Below are experts of layer 9 (counted from 0) of a mixture-of-experts language model. Rows are named router (the router's row for the expert), up (a neuron's input weights, with its number), down (a neuron's output weights, with its number) and show model dimensions 0-191. Each number is 128 + 24 x the weight over its row's rms, rounded and kept within 0 to 255. Numbers have three digits each.
Before each expert's rows: "raises" lists some tokens whose logits its average output raises strongly, later layers aside. This comes from a sample of Wikipedia text that the model never trained on.

# expert 20
raises: ".", ",", " |"
router:135141136135148097114113119169157113148122154126127117167151122182096117134145096120129151138141088085123128132130167143123176121104124131100133159113115149100146146169161123091108164167161106135074079087094117131136129083118136115147150113150103173133163094130129117122135133099167134127093100146128127107142164117088138117097126140132099114156096154098125101131127146164163131133125096157156148096118116172158145095112158110138144161142161111131149112140150131093150143116113152127122111133061124118157102126154108087115141119121137134131109135132082149152113165077170081103
up0:188187110138116117153133153133173136093157107172124145148124131135191160145132139057119112131161116137149159144086150072088167130160098151131130112107106092098130130155127156124161174096135147114093081147139173113153139131160129107114124111076090130124113133127135115121125142076177100138127100134134128118104164142133137141130103111128140126139146151119116109136120178131103170095106141096150111141111104158132118119118084143123138119118101110101147134091119132133121170128151095091081127135138115132134126112136167102147123148119139138107151130112135161107094138147111106103
down0:112124101114152112158145110102150138162124133095150096111141158081125137102099101131131162116090138143178168185123144077143106129108158118171116124149110130152157147088140132123164107157134122132124119121158125097146102138138145127122146139176143137172107096130134106123153109109172134140126146113066145108105134150097100126113148133113154120131100111094119167122120110125120155125121072126148160087181132138154127168134134141094103106118178120133129091153126126078109109100107137142127110146151165110130080137088179110142143146113123127120110121117141161172132135153071095112
up1:125111125141109153111123149093153113133159193143154109136154149090106164101140101099153156113126111109147191140135134106118176140110167116133149144124116107133165118112145137181125151095102146141124152157096166096164112105171105087098091146151147112117125142098104090100092156089093116118106121157171120139146137090087080109152110116120122117129125140121151117116106156138097131124147142128129159145062133131157148147136155161116093108117148153150153109149132123104151132149113121126132134086149111124109092128116106099130173139133147117093117138129108155122126118172127186093
down1:126088194092172100135140166158130155159097124130135144111097139083181123086103125138111085156118138161192156121091135130137109162088114174126128112140137112125102149110099108130152140121146163176139102097087114125113117138110096147065145110119107079135114150139171157107133111169120138138128108140129155144154116132143091153146148153118158122149130108151125118180136106106113141145137131104117136113104144179147128120153084085100116149113093128127118108118114136111085132117122155137164128107144159138140127100120159094122120098127112124093155106151158136123140150090124124144
up2:157101163123137146159138114158139170115171138097163097105113140145139119108090151164111166172155114126153139081102117114114137130137089163140113102107144106123138155089128136092127144111137111104167119116136116151117140123126145110159140108179119157133105149106107098091109130141169142086086101152127139137070105097099125110159140145104164142116119111108132115096165134141083112108105092145138147118107129139128101119163122146163112087191117106113161137117083096108147133132115137130128160139114112145139135134117133129136104146141169130150127082200102149130174131175122117096
down2:146095127153131148101113129100125104108129088151120171157101127134126120149146153114169109119122155136148115144114155123088157151132093140109109134156106117096095124096148120149138120126081146081121157166122083145137137164127162118103099127108134143115132153143134147163116124149150141166144103104120105136098134157127107170128149139141103123093122128161172151127119127178120144144176130113141128134142160072104109148111127137107123092139107114115145114154067142120097099099139132094142098123141114168166140179102114171145140140097138167112143130144070102111047124109156111159
up3:149118133116106159134167191152164171104173111128124136097166117150104161128140157139118138115117145143093115150088143079120132134108134139124128101106143112103141117108182160111142149119129114111132123113087136143099106126108161094115138166090132138111153132121153140124091127077134151111112199123189150128119146168089144132128075140134088126142112144120135131100153089144153138156151118129127116128148088127089121096135132124105147110140128128166094108136140155092075099126131119112110146095119163098115077139158147144154113174134106129097133146138105129181125124134145117092
down3:122105157172090133115163112119126172144110119132092104134116116142101159129089126157164111091148080102139158135187111128087124112153079115102129119108105148089127093120095160163096145167155159110106141138119128130134123112145134118107146104147153122091132091113107136130072183123144124138136103113128117129110100144110168124121143119120098148168118090149142118111142112142135148179094155081119157110114135116073170160125139109125145102113161152128126135145106094172075110105129141110125162120119166168172184162150123126122118145155117122142116129143153128134126153135112124132
up4:115137153106146114078127139109124067091140117134143158131116130114159135131109144135125142115168118124137118137153119168113175155097134129130121105111153121163105119092171119160151128106108143147158136143120087100101125102175073158086127119118113156095155126117120145103118110092171054175124106133122143129132145166123139094131118145111142135166077106130096139121133125188136157142166112107133135140140087143140140131155152130137140103125128117144129116172108109089084141132109146119159131121141128121171106141135187137115096111136117167146077116131137143108122170136069098131
down4:141133102144152120099126108138107127108131154129096088120137102179125126103133079136157151134130133158137142164126099130095160111148128108097140143098113098138119125111126116108152128164105131181163165081153172163101131136104181132171150106075163089149113189106103092155131135136108152121148115114114167091144148137137102123152143139116155096128149136089108139133137159139111115125124125080131098140098137145113087144095143149114147070110113122124144125096114157134158104164150145134129158107058152136121120134110096140138119138176145113101126170113084135121129132141133162133
up5:156070143115107145127164096117129098135119128120165159179131143141137115119194098141186133115088143155137097131146145100134131106120096174142137165120117137086133098120123146110133153087155129073150091164111125110148146109129170112094146112138062122121164105132141133138130109115130146123147117122131115140110098124183138169103102129118162130097076117127124139152147111114157162126108113156142142109140125141172102104098113128093155142127115140144139134134104101163124064148104096152157153098129140156128163113112114157133107130089132098150129124111095164127104170142145125115
down5:189103127156099092147139135154161118183112143098136145146116129149153106097162121120140134125179119123194156084108140141146155098125131133104166095133138150136122103157110088128121135135111157117113131106090124119076138157098141130169141135114071162131133154150071141119136132131150112092140127140083144084129098154089130137157101111119106147104161121094111116132102175081110091143111103108161145118123105114147107187127143112187153130144125129125133132130143131117103128130157113156099127119117140110116106133136160132115173166115138088134128151156144105104131091143117109106
up6:125118102148133111081148144170141121114120127141109085111128156168126186104150120115100100117111135135099134109148085103112117134163152113156149094198107128107122152118138134104142132158124107080132128138137126070080165141104144153116139138104133157124124092131120148108135148168117099189125138129158152135099092122092134086162151097100142095142155135146118119140110101099130086119122172168167142140133084141099098119183107158133140110140093131138132132144141126097135139099112118123135130148128131089107112107114103116147188109137129120179188135127125130138121140129157160150
down6:128115084157130163145139112125135123137098092143161153105131130132106135125129115118143115137146155088137162143149113156131169124145147151143095106087112132132106103141135182138120084118125096157113122142136122116113097094140137140143108139125158134125121127168120157142143120123122201106132136165140117136114163132114122121123156110121133197153086109139172135124079130135102122150113139110166116086167145103171126161110123086163138088116188120117057121096159118129096106141146115157098115124102117121130120168109106110101117159138109095060113150140109167104137139125115169101
up7:095133140125156156126160153134134167121105166130137154113159136128103162110135104113142137121151105136119169100116143160136150172122114069139098144145138126122105140131154092150156102112131090156138089123131120071167131120149087123134129100136177167118166128131127098092130125128119110139103109117127141131111170113149144111121116130127146186112091120152098162144113119116169094156122144129122098143127136146176143103125127092127115126066094151125087077109103138084094117158158118164121178158162133169104111110093097096088143172137119141143133103122157137108111104130145123136
down7:100139115148134149112129142146152128148125158143157141109109127136128111118118133166152135113113148156127101104077080118085205116156142146128096107094129141134097127119124139132136158125130138103125159127140147143105126123109094175105123198106160152087126165147107162115103139160125144090163136134082103165140158139147121159142144116136136134117126105134123144155154162135133114101124153121124080110143175131111130144118103168107099099112136146157122106129144096109090098119147117135117154075145141119142165092110152157160071097132104096141142130101143116052124110137084149142
up8:079168120172119105115109148155125113129137134125129115159122165114124156087152129123135112079151161125163090100113084175116120136141118131162119153113114154149140133122119155122142103097143138170168155120127136127141087076119139113106066150127111085136174142113116135087129094127143109104123134138152144093102136148152140138139138137108119085107114120126130143157105097106144125148114132144117129090162168101149153131122132121142123081126116143140125069153151151151165135134099110098179153138105141087078134130108129101149121085185166136151128132123147129163173121106135105084
down8:102126172111133117104143162154140106126122156128122146112121117106068105130115169076115107175140123147116154129140121114096143155153113168155121090160153112113112097137153135144092124065156133100103108131146137122109139126118123106107088109086152155090116168116109149121144138128064128123111153142130081153164133100139111140094112084141137128188134163146151155131122139174139159151191151143122084128128085122127101157144130124116082179119133130144156128124092165142109101121151091165114148081135141132137085126140111128115115148157130123139128120121118141126158134107118141155
up9:130107181101134099137085152109087145099135121147159141134107126133098139152129155103119115107132132138096127132128142170122117136179103100150137174167148159109135074125121121122144115145126120118107150147144142126106165115142113080155114148121114151136146140097159195159154096106120091122179143146138135128110090098073121155139156096096172117144130136103130088114102158149177184140091149089125096082164111126109151142105122097144143103130128099133180135159144147093115155181140139120103105152127156137108130105141118099127126117150105089134102134118135127138147131124143115114
down9:089140078147144113089163079103134163107153099133137114125145127154169156138151108094130117117096096133128124142132131129166146109089132138129122141120105146082119132123127145117101158132136099153122133114110123130129112174119075128108168206162094133137133109128135118117135154134129098092152121114068122111126142115119093157138151144142082127142106148148129113149171118137109115124164121130127105139148146109170125083146177154123097170176129109165112146150160122098176140143082111157152101140114105112106151096119123148095142125099133137095181147090106154130150140102142111144
up10:137125124122144118094143096120076083116092128114111152115121166151130142077132106117122119108157137121174124146151123124111132166115119126131146178154088137153112116135152156075111119160152111139109113065140087173113126107132116137125125151140121113124126113147177157112111128111152147162154116155129150142128105090131142146178141100136141103132126165150156189137109157142154145146087116116102186077101131109123093123147136153115087115136084144139110141143117139107112139139133171135078099157134136132129104157108131130096104119166161097094131080158140122132147137091169148124
down10:129125141132146133146104145101115141125124131139129135136141131128127166096109149105093122121158070099100143107129139177180065108123107166142089104115118123090132118104127127160126181131156147131114156142143104120103116170185159168150097121147107143129157132139117119150090092099104123116081151147082164126140156142144142122110150173147164106139109137115157131115112109147137157153116134123136100143118116139178114092124112138141105159133160165106110064155141068130135160123098118137192098102138108108116148100136144120115139103140109133118097167095108147129132121153098134102
up11:151138142103121165138140154095154169124153124175125099143127147127099118122165113149111117126125133139134127129136101085141072112105115133120130114089152115148120149092146156158109112145132131118097156130095124080196101136125138128107124163136127110168144132119128091105128107112117115098149128126140166091104106188167132133119098173122138177166114178099118126124127135133090098050173112126136120103100133117143115156129133123097097136137124144144102187172126124121160126121090171104117104107125110135120113096118162086174144131152114140108174132121119115134117130146153120090
down11:105105109137151096131099114115131075147113111134148145169130100141109142110156130162100126121132150127139147102106116153122113174147089094176079144116120104126180122117131128104166141146138155110124145142158127155094133141149150112120163146130183116110140101098094113078114132155158109093104118119114147137126145080096145094126149138088108095127166154137141144111138109130150128173095127102085143134135137108144143127125118114127090111132144165125170118101126078109091130099142133138189136137165127157126133127089123164126122170101145163122124114142154089096194097148152144147
up12:104112168158098104146172158132148116172110152129127126128125123111118169119132135132133189121135106140145134133128133100148128162154126138137084124137139156132088139119138146158116117102146134125139136133110130159110136082155081132127133126118112091103119130134153116109140133143085085116134094087125125150119153178160129129109117130125104107162105132125169127148144124139080128188162171106109138105064108166088095105136110139088165083135118140172155087140120146104103139134107089129156117170098164139096121155124145100167146133134127106089100097084095157132162126102144138129
down12:156092146134120169128144137118112143147109129115124140158101143192087145124105162083145142109131161137117159124088116124127094091166122149139114067137113134146095112128120144100122133155144159107159178129134073130141129157134098114133144112117147160145138123136109122145159084133106141143146096086081098120147152105145140150141124099130113158139086093141137153134125143179152130115141116119132127136110128117137105112176106134133094137127134078108134137112136136090118101187137190089135075121154102132136113113144155152140096133120129122116065100141116088176158156115130141154
up13:175145090076138130140154102152114101104099173143136141133163110142121116135100118109113161132131120095144164123136134171110139105153146172126134078130127153141145095145127134157066112144142140122092156149114127077070084115152111140126155137108129119159161101087174130142139119104137133170145121134133113107131100124137108141137140150122141145123173123096129175124089099112123143159118138125148111108146150106161148136121191139124125138079100161084095105128147141120131161149110155080171116087154136101119156111148132118125106113156084104085148151130137149124095110142112119130
down13:089117115155123147137100121134162174125103150110127129102133157121149120143101169122084111145121152128110129121101172136138116142127148139126148124150120133148090137127111130147112148157114129131141107134180077123125058148117127135131159144140107146077052148102148120135108124120160179130096118134146107136098169110097152134117145129150172141122128111127150112063109132128155136094077139081144099132127102120141102144120127173132093126150110151133134186122132106135150153168119148145196153116140152130094132124082094153094126114160127105075113103125119123137132116128149117164
up14:131111156137140096171131123160101141118110123167141152121102101098127156154084126079074147129129120146102089115146117086131088090130147095123155123121169106126124149119122088141121065151166128085155074145136128085082102102118113141125149152104110136115171138147127178117126100131164126113128149145110084139137131126125105116146151126116178170118138105146110095124137137132139137170091158139141107070141137104108137123116085106175136104103133154134109145150170168134133139134154163134113132132156138130156145114159092150128112125172148118126132106178127125144084148136134136125
down14:119154104115171138153131113125158127155108088155140128177103105136160118123120112146147109164124126085102187110107124157138150156129154138116114147127128142146161130113113164132120126129131090164116124099090130096142114149126111125118109113155123117106067121119117104131115134167139088166115126165184124114157166139098113140104111141151101068162126129131104142171146172098138110101182064183149125134118116145130119114146176136107115130118150090090126108134126094120150130127113140096156098150102118100072137124120144136090140112133132120132134106097141126165126144193128133101
up15:128141136150116139148133115143167114159106122144130087140166158123091131079122137123100116107122112106151087131113167082125118154096152146143133105167094115121119138069150140149132117153137107132138138145142183117113116117103153121122122129140174158095098142109111149156140138136114140165132127119121132176144155123094115133134122083141139112152149135111153107114121155070058105137119117153150150125066094164097107134150134078116152165150149138155148171143079085144174156132129119155117129089092108140125131142118099136158087141177099109150128145138118099125101130109113157128
down15:114123177096146149141138140123104145151098137162132177072146174119163134134141102117113123125095100133107148147140105142182139073143118144132133136108107156144116133147160149107128138076094131106109110102110153131096176122160107134129125119129104090106145118119143125165104138138139101153131138093141106127125119149106129107126108150105126128110116130146102102157083131113195140111124148177107099149162145114175129079090160098146129147071129120105136122116109113136093133139145117164144119169129126137093122157079155113148141114112127198104116168137133115156093101154157122121
up16:111141077116122181179115147111125144097133125106162117131159105132140127152104084133143147086138139110149158101163110140101148142143104080128130098175125102142140095131137164170103163156141148122157129167144135155113131125135108178122093098144157120145124143136135132133105105125113114139112158148128136144107128125070148103128159079157134132146110156153140130132100108096106123128091149121134109112111170141146145062114123146121112147104130065162107137128115133106149103117100178079114118126170148095126108148148128113187128136121100150123138148106106150131139061106118101127
down16:129152110106083134133162129115078103125145170107102120151121131110135150089115136161129104126109117178137106144121098156082101103137156107190154155123158139168117115138176091116106106125147155120136109107152119130135085138092135133124069142145155166147134133163141172127132154106100150142141163145191120130102131119145137152107137124120158132107160132067102086104173159129123119147127139137116156129135126104138113154165088108129111094083090127134111146148078140119123112132156130147125121123104163115113137095100109087181122079153128133152122123106147131129150133123095130143